From a checkpoint of a small mixture-of-experts model trained on Wikipedia.
Size: 10 layers, vocabulary 2048.
Experts: 80 experts in each of 5 layers, 10 empty slots to pick.
Below are experts of layer 6 (counted from 0) of a mixture-of-experts language model. Rows are named router (the router's row for the expert), up (a neuron's input weights, with its number) and show model dimensions 0-191. Each number is 128 + 24 x the weight over its row's rms, rounded and kept within 0 to 255. Numbers have three digits each.
After each expert's rows: a language model's description of what the expert responds to. This comes from a sample of Wikipedia text that the model never trained on.

# expert 51
router:122117135093103106110089171107086124112156140113156107101117144119111080139135128142146105134141095155117134134147116095121119090145129108105100117119148154114148166160130126111102150136114162129137132096124114142115113136121197173160174135096120100143129090156153132126104139101120175164116168101157106127137179094136097120137171146096120136092116148146155159125144173145119147160151118152114079102140139120133089139128140097079155138126136128148133166122139115110118068114152089177095113143139092152140128077162129134127167105150123108121119128112164118110093148119110107162
up0:111121138154102141173131120135096142130145121156138137141137134133110096103109153089128135116127137109135142077117161089095155128120108111130109125139133127143142110152172106111091147066134136131129110163106152138195132107150187097147124132128133163123122133091106118112152162126101120118123108152120109138146141131150113113081189151157107098112141100111155149151129070130131137115154151103127131163131116174157130120146140151063152101083107159114071123124154143155124132124141110119154118170113106102113106132139142100132105160114103072124147145118154129171111090170137083102
up1:159115132139120127169115145128158114092149117122126143124118171144096126109133130074118103186167121151169102147095116097159120105104157092154163139130159138108093101103144099114145178141092094114130112122130085183094140143103133152098112181131140146128078145128114128108144135146105116099118114129137152138142140113108097091146177147095110100117108094104088146130141150100104124168176103167099117155128118131148147151099108166140119126101072105113116122143151152123068136129129093139145124109168152112106164090128133118139106140127109093130128109130089105152132116127117131122
up2:184103105098101103136140077102130145108159081133108124104102117126098096129112176138160170086119103150139102121135129117150114097137152151143113151131115155128124133137132147099158127155112139122171105133112113087099162132125115145142144167136124154148143102127116127169122091165159172171128125120100184102124132128120112129154117128116112135115196126112119085125119157111101181126124093121117123114143165122131118146150104111171153122161141141109139111128126151083089134136137061115139130189167106122117146127134178115125144144115109131105149094122116102143116156146119117187
up3:093133120127116128172118155115102087146153107144155072100123122115148139136107132154125177176093167161143126127124155120088152140097139137128139146158128116205141115139148141115097147115156126101143155140142115129147166112074138160186148128119110162116170122122121154121164100134134079107095127132128114134114124203084113160176104108116112142126145128124123121098142123151116119127136139112116115107112114109129110136140074144088114126136141099145110110076148153123141112159129109144140114118147134095130142123143126114082117082153099175125175111084113129145168120164124117127
up4:121123110130143142148143133176167125116133116135120136107144179109100132132145091146151158114071125081132126129144140125168162210179143172135106126123129126168147134139149099156114165172133139098167129098162101122122115147184110105153122106118094138109155129145122140099124090156127146134125156123118102132150142123139099087097141153143140082151126125174105107134162104078117107149145081126148150105099125128182119141170144093113127136083126098139113110144111121141134160122112125131143126108079098139163099144100109109121110158147088134108126121127104131135138142123107123178
up5:121219175172124147155154170122106126112118139119128132150116152134128082193125140142150103143117127119110087140127118137112141163133147121169135086181166147140090091155100111121099133148125145092139112126136152143125106163114142112089160127104090152143134149149130151118119124114162119116132160129108133143147103113107155125177089081158091123117107107120106118081105116147115111101108121144136119093132089093102149148124119116143155168110100086129112139117140125131098105126107135201134143119092099163110129137157101107116134134158113163132156122123123094098113136149118154130
Math and joining symbols. LaTeX backslashes and braces in formulas, compound hyphens, en dashes in date ranges, slashes, open brackets and quotes before names.

# expert 0
router:166124105121096092102151101094155166102101102134116179099134142141120102143081136156125123115142169117119139127095154137056106094141109137096125161171144151096099122125155086166115085151127136167116104065127147104087105156121164172129105104127126102101131102119149152120138099089176129142122139179116138154092098148156155145129138131163156119130129131171152137167131158151141157112119110147143096151148079156134119122158139126169140126128136119142090115161153134102145134118129127102116133144081099124136117107132100116151111138133110123093122110140129147133151127119148089155
up2:149162121077133107144124143170134103109121113135128137129147092122128135156093131116131100170143114102097149116110153168070142152180131147145153124130116130153114125124163089123103141136087120146105131126110133127165120142138185139152132116171119106155119168140149136123131122117153166137072119114091160146094106134132142105142121156162101134120131142087137124146142127122148136111158069160078109103161093149108134113144085150099112123088108121184123106099149109134169111120093103166121160124139153115093121143145128128118126126136102104098122167140155071157156164119140108176
up3:142106131107108120156124100073137107131167167100142132120094140183107141151129125117138123158126114091092161151125129150106116121083165121133126148160101117139128164174116164091087101132120130097132138106125124109115178099122130111139154081120110136132136089154120141123132141154081151147118108137107119126158098156126133105174118124174138133129163084136124160146087139101117113083086098147107116149153150087117126134130117132098116110096160115130113103107103114121132111145133078121104107154158088191167096120125130115122109132144157120092139124154142110173131106118170146184
up4:109134071131139109105114122126114098112142106143143108191134118132117155104116109139071104139102166145107175144123162116065094129178153133141141120146136163110115133107145118144123143151114155139121097131128124135117095161159142077139132106159186113166115161093138140107115091169122143122129140091126105132127128161108120140180142091146100113144138146166156128146175111126074116137120102153108128099124119137157146103145151167096170107085093126157134128119129110110129124120124118113166195121116118105149148161120126127135100141146133102129142138074121128177111160137139112121
up5:103143134157096116136140126160163172096124162145124139135183082152124127109123158138157138155100117113160150112123127132166135093127124135128127123125130105141124119139140185102104149163142128154133114105149146124132115123111149121156102134165109087129146174136136165111116148113149129185129147133126134119108109134060115130122132124134102095117113143122129117134137145149153114159146135145146109145115096127133074102136152131109135128150111165065100135103150054134135101082130100111158178109200161087156150096152118120135145116154071093104115122139137114161103093119120137102
up6:126105099153122106139161111149146149117143159148143114098147187148120133121063139154115166122122150117162155183092168162128124108129137126113173097117140167131125122185146132140152135129144126108125143143109175124087105147146151149151132137120093154118115150102117091124127125117137140117110129147144131119144110115118150136120097165115091093118121148132069152161101119136160146159059122124091117157189141134149105108141153115113145114141140128136120108149111115149181137097106108114125131092135132151130104141145060099115119183133125074106097137149124120162115125165113152134
up7:146150141138073120118115145112145142124151159090107134123133124124103125126135139132130140186149167126145096120154116101076120106135153180143148076174183126101127126119147100134131138143105143155137122163116097153109111133146148167144115139149178131092119107103102098100092118098174138104110152130098128134091146141156139120071118119121150076112161098161121137136121137120142152107122156147167125157144090097154121145124149175148137172103151200155099127103173149130107144106112131128137135132103132101102109113119101113125115137122142158144115098174098121135143120158121090161
Romance name particles. The piece de/De and similar particles in French, Spanish and Italian names and titles (Le, El, di, Du), plus de- starting English words.

# expert 44
router:160127135135100119117115079149087130108121106139144130110152147100144127122107095139148115128145091136110106142127123136145079119067131131145140123140137202152122174152151141126173114163117079117135091110119101117157143101152110138105118088127130137098121119084127124105108130163093136099153147128135109127120142147105078141144129151121169132120130093114111124145125090123153147138177110124125167148086147120165141136157109132162139135135137120108156208146123147114118153139115154074092136124079147147100088089152137144147132119129094138130135124131112128172128169179167135090
up1:128095144163126098123160119084125134128134122139104163119123113143134141121109128147150149103148175096105140137169110117155144142094137118155116156148123113131152128145118172115113095151135103099119147105084127157158138109127131121145129112144135161132191175125088167079095213152125122098100074144133132129147097165146095151130125094138116105121101141120122138170104146098134147149134090112159125136136129122133154113159100107161107144115104135108072129119100151151175168155103167106105117146135169085145125125144138151070123113109093152125126145106122157115148136094126140129
up2:084109147182126154142146101117135127161121116122148173170154139167106122146143116112094144116140105162151140142150130136103096117139144082183149136133108151123085119143138134154114151135088095097083122117128151155149137187112144137111134100114138127121141102132115106105102122167090136106155144132131160149132125113149129134128120111136143172104157154138097135120180108134155143136124139114114104176108108117169124119133148177123078119089131112066095144140123131171138128148117127096125136144115106122159095057128126073154107104114130095152150106094162089116143099116136105111
up3:097163145133137101109147132080118112100153130119133136160142132121135132107128115120138122103155118106128144156100095112129081099164135129120115164127123102077130167110061155152121130126134115112139135082143100141086164106093122159109146118130089107157145081135105159165148086150159109161146136181154152170161125128106122106130145138103147138083109121138119138124074151086160135152125131141119080157153141153117131143137127113175163127146118127149175155157101126157134107147096058135153160141132123131125137130120167095103110101132118116134133145160153137102110122122078103144
up4:123124166086129155120176141119091114159089097105161135123161106132092127132155149105094130128139144128133130098100125111106136171119132160146126150149082106112138143102138099122131077107058107141140103089079089115137118114146167092120158140136127110116167099144145179094116157151120130076134146131146087105151115163100135135104104114109163129179115159165102113165144121120088142149111159123125117101133151081133145120152187096113109147132140170125085156118146161134134139129118161123131137128095161091127096128138142132110138096127137118130128137120130118142142141149181152120
up5:147143114119132082127125152072148155148148115131130191134132086100141096123125098120131144076131134146116141122140122110114110122067142130124140129149145126083113198126154161137136144182129118126124148159101140086148120160154114138136134125107107126113112059160130132097113120096124132153144122142129148132066124185106139133146144074135137126103148110125143109150107099152145100123152129098135118155126115118179141107151157102156128100148146115145148160115151168134143101165140167129143158095142154128135098130122118084149098129138120087098082128127122146118146121123130184090
up6:154168124092092119139132085150106113103121114141085115153121116146118119088106165076143080155123137087135144140130117152105112086120100137119112167132143148119138135097111139098078151133138140183089082119118120175158154103132110160114127135139121135114122151092112154170123118132111105119076138163118132143157156116113148131129144126102126122129141105089156155136127132128154117103127100182116106103092125157128139157073113143128108152112127148171145121131101129109138139144107131088110143105134137106115148110130174109116173143095131108135152162139149165180126136196085098124
Word endings, pronouns. Final pieces of words, especially plural s, ing, ed, et, ley, plus sentence-starting pronouns like he, It, This.

# expert 14
router:135148140143126091147139139136123134102117175134155104153123130131082157136155135133125137076142102123148097143148131101176112101135136117129116130147114098180121169160087136118127173096131112100111154194139119143083122163122159123135102134120116134088110147142108111116147163148115142114099105110128133135144120119148079102137120183123152098148113118078096138073114151115155161099102130089149109122145113120126099111149121161161112161143127119143118130142175154108118124177143128110112113144182118113134094084150085103100180113098142144164120146150147115126158132143091140163
up2:106124107162121118147101140144102111104159159154111126107142101150107147124139079107139121107103113096121059094102156147162118084134098141109129113133111080104164115119132136161169140121141139114120162112151105088181138077156097145173168127127146130115140164162145118118070130135144125138119100127143167157106151127115129094120113130118148104149112138129156112122083145112137165106114102151127139142122103124159148118117123159109118143108100146112148124133139120150165129174145083088060130128150138129120104128130154158088151102109139152138133183136140067150158129142151144146
up3:149165111099141127147119122144127109097139163130114148108117155134123095157135182109137129147152091062195128166153133149123164107098148140116119139141154139132086123130105150140118139123123125127078166139136136117151139112154145121101090160138107116166116109168130096139118123124205117106093133139135121136130163144132112071162154148155154107160089114173124128149153113114138128117123092127128148145181085131114118127108125131113123134127134147128107130100123104129115137134098140116157114111149106108117060116148086140142194116108156139104137076156108105140077141131129129090
up4:093166045151110144139135128135120155153119140099121120092175116112135152151111099140150119136104135100164092144125116103135131100120140132111133129096099132171128158137167147080115153096074094124110078129142106135093137123109150120132109128119104154153081116127091146116165087124157122128129153117110128141139086184171124145118108118118122104171168116139115133130163115141162143149112102166123101127110114147146134120102128154122137143128127133055121169092171163149140134162109119161146140157169146115131136136108140154112119151093115104132145117111175094147135095115151147146
up5:134168092148144134146112086098087161163171149101147081129167117110117097121138160112118135100125109157137143105164125173145133066153175122164108145098160137116134156132145149102148128169126132106160154111110074114100166157128167121135154132138125153104112166136143138143122151149139126120160139119118150131111144147098121160096125125081131111177142143116134138132170164153139148141115079120117123137114124154168103143116135123140172105088159133106126143115142101116162158144112107093139143131120069100065091125125134105132094161128120112124139136115070131144139128112125129105
up6:088130149123131159101148133131140137138113158116111085161128143165136134109100141133142117119108175139133138161098122115124105119118157098176095119178152117126082146151146124163157116158151115091193095114162109136098125122185141129158151155139143095088124186136137143146163115116113103105073121170129140108115099129137123146126120111086104150148114090105101121069112105149121116108115106079118092122150150120120115116150113107147102152131124156123133143111100121146111139110077129189158132157105122123162154083124106166110139114113155117124161164146095143113140151138113124139
up7:052094139192120152114103123163112125118068138157160134113139129133133128133134160124116141151124105136124110143103086144139135161111115143138113118146154159134137169075076101155072105125158091098143144102169081154157102145166130144123166098126148146124143147135107142153147155066139122148086130104096173130116118165133096146132131120174148167113122136134134120105141137142101133118128145094093134169125133142136120132133173114144114122156130114140086122132113160176099115118097118110098123127150117093158145106118115106115114091149152166119123118099098101117116128107109156127
Years and w-fragments. Century digits beginning years, as in 19 and 18 after "born" or "(", plus w/W pieces inside words like Cartwright, Millwall.

# expert 5
router:119143127133138079079150140113113123135116102148163104153163139114171105126094123163112183084131137162102174113133154106138161132152130100164145099141103125135124166096135148108135140164134099141125089179140134086132126095121172074130125096144140147169116127086095112129136119119108092118125113122134156140096101140123107109141133151159104096128134126122082140103131101130152108120136147100103147107111113133131075119123137109173090137155122105138127159118134159117150121133141088143157183093159143119143100177123115132143196101131139163101159124132101115163108126143136117088
up1:159137122110084127109138164134129120131099115131128133103132110053134115130122119121099072129108126127138150171141150147130109110128112099148154132111143110155121140136157160097101136191129150162155127149081137149123113136124153155138135146120158090168159155102146081109120159134116129116129101105132160136112115133164120120137104134113123148149125115112132128130122130114153109094160098102083114122168099125148095098129071166155127153115151165117116157117140156134152150142154113086097127130136147131114122088147119140177169118131121087072165135157163116201177114118099099125
up2:125131131160106181132102104119138124145124139091145123154157122138119163166159142147075173107103101148115122180113115134097114134125155111154084155144116119103101102104157101131129088104100154156173118156106173157121137124143128124129150135138129179118124116109113133148165097128124150130151104140052113145085108157153113126109105111130125154105101185157100144127132147167151096122126126155126139132157101131151083122144116156126151142120139130139095129141141172107141088116162123105106155108118109121133118161102164134162142083078115073155131131105154107089162126115123128107
up3:126138128122094135104138180125112149150135124139126125149126151111146130152118118134110134093120154141145155122116130112095163127086092110135116129107126143133182106167148109141142106125048114135102092095114130109174106123108144071076086147148190152196107176165116163118084129108124086130103155132094147101119140168119098125151103126141122098128146127105138130113105132144100102159127139127165175102155125140125132124112141107163127125127149154125153169099116115122135089126133144119141126137149142099137158147174152140125155080137133141106177119090131106146174134132137104119
up4:127089159098110107159086113110087160117174103147110181133151082099119146151130127135157137102125134111163152150082129119126173125144132120120127128156107090125117131144110138131204100068082107089094118115140145141150084138108131139159144154112142090141118104112114108143138139123156120061146168119151143128110133101109108130134166150150111146096136112117103148108134202136134104133124113136153116157127112128145166124133115148138127148172127146101137112110134154124104118125123140161120099093136164119132096134117157125117197106088110109145136144157135121124109155092160144137
up5:138087120156103153087108190108099146151161132137124157116066111117134123163109107107128138095148127099131087111126132096164128117160134121156130135119107133112153159090134152111105120150098149134128116136075126150162099104149187164151133160087138148113144116105109122143130112144133117137150120139098112114075129121151148112142122162131132100153101109160136137110085127140165141110082128098111119093172094115173112161095133102116120176119116164180124155146134162112136094125147114098126148177164129113117115127126141104134132110138175139084135109099084133138154128170131121134
up6:086080117150112176112129023091142120143087106142115137167168114158124111169132117113134121074157134126121136162151191114109117123121161142108147157140150143102131153134143160141111109127133126134118106169147141120157154178117119104129101074126137125116135083095081138120107137139148147094105115137151079141110140115112119149136105162139134073146124116128121107142139133122125133145134155132101102113099115145154164110129145124138120130140142086131090144151147175169144163118116137098135109105136166126114120160147148099143096124107087113164154123106123110124109109106142159134
Sp/Mc name fragments. Word-initial Sp and capital-letter pieces in names plus institution nouns, such as Spencer, McCaffrey, Church, Court, Party, Council.

# expert 7
router:118148140120158119111109074149123094155130140157104167100125138126151107100105138063145114153123143116136129102144130115136131145140125143139125097111114143118127133133111139140099108141070142139124110135141114147136128138140143117070145158125127138159132136120114115144122103142129132181123175132155111135137148096123073123126103150104105108150133140170079127127114107057125116134164106103137165177096187109146162131087117142096122154112129125137141179077105159150131146155129090097108207135144132129140110107089147104122116151125125120110138157154102115088158094106141080142
up1:091080159121137134160146123131148133096120153071123130150136114070151164120093188127096121110140126119130141158138109086154129110130131099142151121131111084081128139099112142116177159160082124100137142132116118108114149190146128143144105126175139148142147126146089149134124142108129112099138112154090081093117155133158134154119144175124140125126136108175121131124111150107129133131121152201103127134132132121132138163107160138131119132112107139150159107087149105111130141105167109174105132135103119104127134125084148125104130084052118158121115139122134088113101152100116125113
up2:094169104109133132138133123153126148124142181102153115071168127117125143134146139104100141129129145137182103124100160116171122171154131135133119154144123137099129106127086083146181104123104107126127105154124138078110115106128136137133126161108115125119144127111121177191134106153144138139122165124098133088141170129126057118084158111111091109148140120145113110116148123097111125136130111107106123124145158115100132128124130128125144120078099194174115144142091088168111125106163137082125159132118124136119119162169136168118120120107156114124136173075125091129139134122152133116
up3:124119114104133127139127129103157147092165142142111125142100101113140118160125149116131150137143145116085100101107126112120090115105080118155100165120102102140131127161140144138142169151135098117109150107127143114112108179101139106136151106109134107127089138121168149105115103143139141128155133153088138122072174144141070103132115128143164123120156148144155103114132157107134144112156106130156093121145139114127116108117115154137101143103118101130131058146142159097103144111115142191106136150177117135118108073093158169128154119110113143107140145153175098041142154131136160144
up4:121174140154130078077160102170167136115127084134126144096120128119129133125082169134130136132180138109123088146101138164113105157094123185155103157103097080149101162142162154110127096143107128132159145130115127146105142088144103146150136179111145141133120127119086084122146091130156149143104122122146202145122139159101125131167143106116093092120109074108116111159110136109132145169122086140107139115107161167132089174127114153094127120134107145146119142148149160110149113152115129113120120140145124141104105154115084122128132118097083123138115130132117124120129139120099108109
up5:119162122108085122162107129166138103148108092093119152121132129148135104116122095148177138157134127124116111147155131125101145114112109173148126141102129137142158122139103165140095114113149088102170148111091141129130152147151153110163168132116153117115133069145137124165114145119164142099155121133138154069138112110149114139084153123089090121102134154124129123126136144122128137139129099089112105133163156157102133122116147156124157124070101091138159141100096120115169095143064091135116113166123167114127164105089128140158134133064110097120136187127144144108131149138137159157
up6:089102073099169150121147136133126121143103126138085109140153131133074094165108127135148165168108159112097126151092120145162135114146147129126154153111129082111121115155141096116120110141118110119132136147155123107129127121109127087139200131108094114123138097117103133174140134111142120158117160153142157119085133132142126154144184104165130133158103149127135100144151129122141126104105164078159083093132172099119118113102142150145139112127114155138109139136158136109124116113082126151120124129078138158114139121156141135132121165122101133116130106106172101084114144197099076099
Noun-ending pieces. Final pieces completing nouns, often in names of institutions, places or roads, such as Feder-ation, Rail-way, c-ities, and words like University or City.

# expert 36
router:151160167126123128135136146122124081108116141172132155142131120077156163166147133125141120116100129149117125109145094173134109110148111133167141151133152145153150140080123133144116125122158106122141094121123132120115166128164137122140107079127093174115148156170127111086148147133086118092094127113080112114120147164088152147130119083104115116103129130147083121152110114145155154140128186147139164104098107091129070106143141148128109116171097112141076115136145101094108170118087133130132101093126121114116139142121146089140163138126122126109146120183137140135170122185143135102
up0:131162166138102156074175135101087124140094119141090173132109139122127110114096111095145104186130137129151127088134159142110112114156137103135162158130148140134114150088129136132113132127063116183130119165122112112142129127127166152163165130148122157126101108162157126178147134139113096124148131168113097095169124098123128121075126085140113124126160110117105151117137118108108094098159107138125095121134132128132136104103161101142115135152160131148095170099102185143140173153111116118127122142107154106114130154133119109147178105130128098127139105119124112172134102159112104083
up1:121088122092123134116133107145123099089143100120174128089143131109144144148150137195163160162110160128116138103102106167122113167124108165130159112132122107139192126138128143147133153143099150129128127099121145155094120144146144149158166103141125090115118111136123103130154085114147120123073101120087134079106105092153144105106129135175142148120150120143090104173152141138186112117159121106142148134130128135133123152143156107120156158159124128140096108143094121139141092108121112145102177106124109102108112111101084124114129126147073145124128158127139072176139126166112106158
up2:156148126182097150129081141142121102111099132132132109114134097147104120150134098131119138120121109110149098117122136171135181114157131130149136126112126145150184133113131147130157083191141106126069115129093130141139109158110123117118125143162116121134112134102112097094133103130103150119102113101149159098105155166095139133147142172109123120122128122198136119135131154116139177123149096146128108113105115167147113091156114127113133137098158101164085159107115123165097126155149123143156111107093136142127120147155124106131176120103131036129143132115125162059123121105119139130
up3:127140112128146141164114102129110105109134131049106161176133140138151109168131155104093109141165125158112110151135148146132127140088146104188144151165185107127136123120128106128132119104108131147156147113163111139131094126071125126178136135148123115090130145134146143143132131094160110134120108129094172107149163121089127147106078141170137132156114122119113124121124160147116143123066115090099105171137172086165132137090148112092100097080145140116108120140137125142128113154145121112171112151122115176112100145156144134120110141092118147104105126120110159116133131139116137187
up4:138116136132102085097118124126095098160129158140091138078128129112148122173145102122101115137185185149126115123139119130114164116150125106140142109134096119169118128133104136115118125156105126093126097133131100128098148141133108148122151096176121131138157122134111150153162114117132168149087149130134139127125117120135162123128064149130182098112147159093137093144141162058118158183130154160122138145133139128123111072126102163166119096161154142101125145144149117138133090149105100073120160145159113115161144168108140101131091138133133094142135122106129166168136086126114119110
up5:149112077178144125104094167135122104123131132193121135144103140130129130113138141127145135163057170139181144155151084096126159132124125078077142120125126120118142125157151165110114132101096140146124133092104146171119119124131111124169131116103126165110180109145104181137147128111087119119126132133131141121124146121122143118142110117124123159112113093108131124146071105102156127134068143155088148112157111157128147131123141139079117126119143137111146122129117132122144145162135154134085117078083117094093145100111138140107161151137138146104096115104138156177148174148104126142
Consonant-cluster word pieces. Consonant clusters and short syllables mid-word, mostly in place names and technical words, e.g. M-it-la, Q-at-ari, Cy-pr-us, pr-actical.

# expert 58
router:137150140174178134144118141102145117151121113112125146112138162122151128107159103114134120120121117105119107127110147100103132151131102116141107137102098155142112134118128117118172108123128132133088128104112117113164174137171125142071122127114106134097164118113143117122086129115150104145104159127131146166105157120151135173147122150150132103111099116193176125169121123082106135102132119110139155170121107136138139160155067156117192103143109129138104174111176151172111143129124088125118184106160131123127082100075159158115118093134112127086093154141117095125131132112123114095
up0:117112120134117168107134172084168098134130107157115157167150142152148152139096131120104149137122086117120089131181175148108123122120127134103141129175110164178123103150121148136092130104093129136128108115129123165082089134119150121110109122138119083148191150132156103119128090142128112139135138106107164119146125150141128140167122129165155156126124105161086158141126104139135131099126118167150129160131160150142139103120116121092077125105110097114131128127142140175178128116135187114169145100132095106112094126088138156091167128131118103111120135084156135128108099098116093100
up1:140115097149151112110135104158092120130132100142158158123123151111170146166120165131161149124137145113106098121128141120137132091102134157126172104151153078105150155143166118133156078110120101095080139133076113132097162150087106134094140122103153146150103135127116112142114138106115113128112073142132111101106207127156150126151100149154118114171151107123141123121080117119177099140123158156175143136113101134107167125082111155167144146127171117140102153116129165151136094104125116115098151137188121117137145115181114154117126121113106128124158154123124115130151138135122098142
up2:144151103096139123143118157129101140099148141129152146131121137112088080163133088119151108113152143163181129157123119098097169129075116136161094128135170160157117151131131134152107114126157134108145132159086099107104112077100158106095092152140145131088127090125161155133129128121140112113090093144157111107121143147122114148146155149142093109157106146123113132147130160135105118161147148083149118122112133153091079097152107153169164148132122127083122154132135085144116135147171106105121132148141142160130126089104053104150134139108083123147143158162148113147156150130142146125
up3:158111152074124145113128138088123069114103125151121145175095111119131107146131092128121154175145090110132138146122156122083118090107132181125100151119158128085110089137163147143106133148097182155127122161059147106137174121145102086114149128124118126152124100152107143120120162164154129176101098157134113100150123113153139139122132128162159152111134141150143119122112153083130115113130119157136165129157111140163091159118078099161119094116119141115111101137109143124126139151125145106130168136125158073131120160124106136123102114139171129144163097136142136157088137133133121157
up4:113153152132120097161134112074141132110183140169124122100164126155095132157090159134150137145152182140145152124065143147093133105131128113127146126120121116116135122140104112150141147144125187158121103101115113143128154105079121154100130128144121138129152143122121088144123141126150099115134121126115179143133149119093165160092121159136102106126132105158142123138132155097121092145141104174158123126131100146128147063099114178170135133130116130117107123133126144167147080091109119094125121111135122140126120139101167069112128117118189085133120139100148091097108104141159090093
up5:131114097115121081143112146160124155150125096118119121091114141083154139137121158133113138121101129157158154135095144143174108129114087163106130157103114095151159169112152109135145167114109128124111098140101170133104151114169135136114136127108122126135157121104134136113117155122129175093135137120158131097144135137166151106135171115168084137114159156112118143123106145136104099112138145145063171104076160114184142097120116143132196136158072130125130150064135131148149148128084115168137140156082107109118119110134118142126141106110134111155126157159113131104143145098168129120
Word-final e endings. Word pieces ending in e, especially ce, ide, ise, ame, der, as in Ocean, Gloucester, Peace, slice, Norse, Theme.

# expert 53
router:133149140154127117100157134103131150129106096122177138122142102162149128104079125154149156099094124146138159117136152168146151147130164142149126133105150136113137143122113162150090141120141148135149141131139131139110127103178130125113144148105114163117133158152098109103178063143087139117101098157102131150081148132141136147140091137087151112148099101117117165109110120132135138127108072078172143113126080175131130095180142109140100104144123130135134121070117140073136136124116118114152135080139106111142092169115140142104092134115138135101115155152100112082132154141114107082
up1:139138137159144120118153164142134098113123137133123110183101079081156130127053148119082130147134098106125156119117133124150135142068119136114161084117142136105158129130165144138132098163104120151118138129134108115108136109135165126123106135136183124127127154110099147146144180148086112152083106135115148117155167155101121097129111087123098117093179109129145127151165149135095113157119152150132172156134109142118109133104110074145059146125157158158125156093113123112134121132115141120094127122113094112146131127157125095141150116127173173166106137126140133089139125090121123122
up2:162143130144149170124181133099182127106123124142120135092149133131142105142110123124145142150132139160147124124125159148114132110116112173136145156117111144129160144134110143151097085122069136131123110133113161139092121189095102086084198117128131161093157097113163142151149143120091178117094125147122145102115088131127158143125132098139123145119114098133130107141105133089134126138106135134125114096112098123130082112125158113115143119174090143131106081139119185125186175093113134110117157123152119137130120148163129092133136124098094146069137137122117141140147135144143072143
up3:100152129142101105116183154149133123111136124138151115123111118073135154134135093137123145121094063062169145169124172106104101150079088152139107149159112126149152110086154081120144157135120105095147109131089125134123126125147125144145151123122102180130155146122141139130152112121125158170101143170055094087120120167144150107126120113124128105173097146182178137092158139108145154119146093143134146122113115141125096093121115124141160132127137169125141161093146151120140122131117128123096167155139137129128111119128144126155095159118133114106116158167135126118151131101134121140
up4:111129139132108145129139148141096112127129115114130165138110148118135083145113147099120133125120153147139156145092103134140135071114192096113122110100115163134106108125158186131126192159128178110157134133166061105101108119131106149135122110127118093160137130104104131146166116121112174152142106192110114096102126120129116122143135117152087178102155155146140133136124145091116156129118085161056107126109136106122110123120097126150122088141134113120135149102142114126126116126175113104133151123114099141136083122107153131158100155103123154124132146140099184105073127152131144126
up5:112120101123135143115185082114121124090113101121162133131139109129138153126155133150134113129083156141155141164119136119127078165164114138144076116096134079105158155120121118152116135115152105117169129164108131165100122139148104135106172130081125156142166063152132112168142120110091130105105133150107103143117137126167137147129126100116116125144141136142128149081136112107131163119100169122105120146108094113137081110152160158120110113119101181128141138115128164136170129115136105184101115151121110132118088155113176125109141146120092120148129126129114123129139111188069088151
up6:130124104105118126122095076085154106125159140159127141108106118147129100115102120108136161127162132117139122121140119102183129140107175151167117115119198186132143123134136104124131073125151100148148055111130130136141115115122145161162141140129130156106117135128116139137157147151131090085089135135091112130098141100165165082163099099191162120108125088087110119158141156133120164157136080102111141097124124144161100132115070093127142168154138136145130128138107094119138141081102127096112127140146138104132173099105110127101126128123138138128125140148149103138136123128116137112
Letter f pieces. Lowercase and capital f/F pieces inside or starting words, such as co-(f)ounder, in(f)luence, hal(f), plus comp- and G.

# expert 33
router:145150155167135139150086121102117134102170092105149124142112135125093105154142144107184109117103111148156121113162121170141142128108117143137131108105096149119117131127135145163119108090148169152100085141133119141129125111103128126121117174127140100095168101120132139098085113131107150107124140171117175163135109109097123121140087087099174149158096168098148172135146155158135144121123125118131155144137151133162146153137176106109123122125137140056142146138142131121094142131071135090128102135123127120106157100128103146140164094083166137109139109157135097093108101134073152112
up1:102156116097079132124179084114120145155153149113089163101105159150136114151146131104120117144139118135150139122130111144126116144130140123153149146104135085123158125162163148122141125108112103155118121105130108139121108134135107139155146138124104169099119095167134124099152157174069167129104145125138123138145156149131090116109177144145084128119144115095075108163131128134115107109134112089146124112179129150158117096144076075127149113076114133141125113136138136090085128118111090162130128149175126108129142150078140102113097104176142122129118109166122148152101113193149134117
up2:111148129170118126139155104187114133133109119163124084119144122104155122139125123142111150134121115137112125134173158128080117116141098149097108165129086113099133118078132099138113118101097157146148105142104114104131129178125149123115148120149131111157113144108111133162131119157114148142124087130108172157108173146125111126075106131123104119095160168130094138126143137121122108155146133132144146087138082182159101140086155134111141112068106139127126179137085132210125118151118108099127156098152141153167126114135136133141107126142191112159147143155180109123145145133120124117
up3:102155132114128156130048149167107142154113096111158127075115118141089120099166093104138107112127145093157135127104133163103150106149148166116124078133124142113133126124159086140165123113142131121119131155112122123135110103154132129173161145170172153162120155141121127103102112126092142108060116128112086139109139136105114110147117124098158091162090101104142095153105125156108141130130146116108115105128166131130149135149148110068138166118145128156151127107087185146123072132122132114124122135151127154095168134145114157135166117100173109146133155148125112123117150133129160143
up4:129159167112131135163078113144112122134179115145098169131153114151128125145113135140146098103105165147161145148101091144134112108143119172126093180157082154098113111095148136110110105148146134126131122126138124137172135125133146120140136119132096146154158112155088147117146128178150159110126110157092103102132128140100113161093143155128103123105128134101172107152148139126117103134088134168060155153100132098134112113113113171156089150118107107065116142126115121087123091116092172147113119151142149131128129162115170138153148130090102137101133143135113105088160106125097155141
up5:177133101125129117134111122153119113129166131149065103141122111150078113123118159074114112115135120151137090162137079130092105141105150122131152135115158148107112070138187134138125113085091139105136128119128125171136137177113096141151096107120150156128113180181195139110132085108125118146135147107129130139159127176090156109122137084100126160088123136093132098129131149122116140179126112138127112125153130110154122101141139105117118142140099112137158130166115180107151130125094140114118124079092118129093148142134119107118134142141084144124106139111151109120121124127151102174
up6:123116138160093072127107139108129143123137115177095081146128099139108138116104126158146126078082117107103166150130103140119114123135169139110106132122122128100131102119154130112132176123094144110129122173145156174132162148130157148132163164186122145149133124107153134114120122132143072100101134071128089115126147155110169139139124153114135100157155149194129178104156126113087114155158142102113103113148166095173141136113126105122118118103115112087158109115125114137110096129134126098142126097141168126104136148137122133132127169083088103133176140151154142101144135117118111104
Name-internal letter pieces. Single letters or consonant-vowel pieces (b, h, d, ma, ga, ha) inside names and words, especially foreign names like Mehmet, Mehmood, Oblast.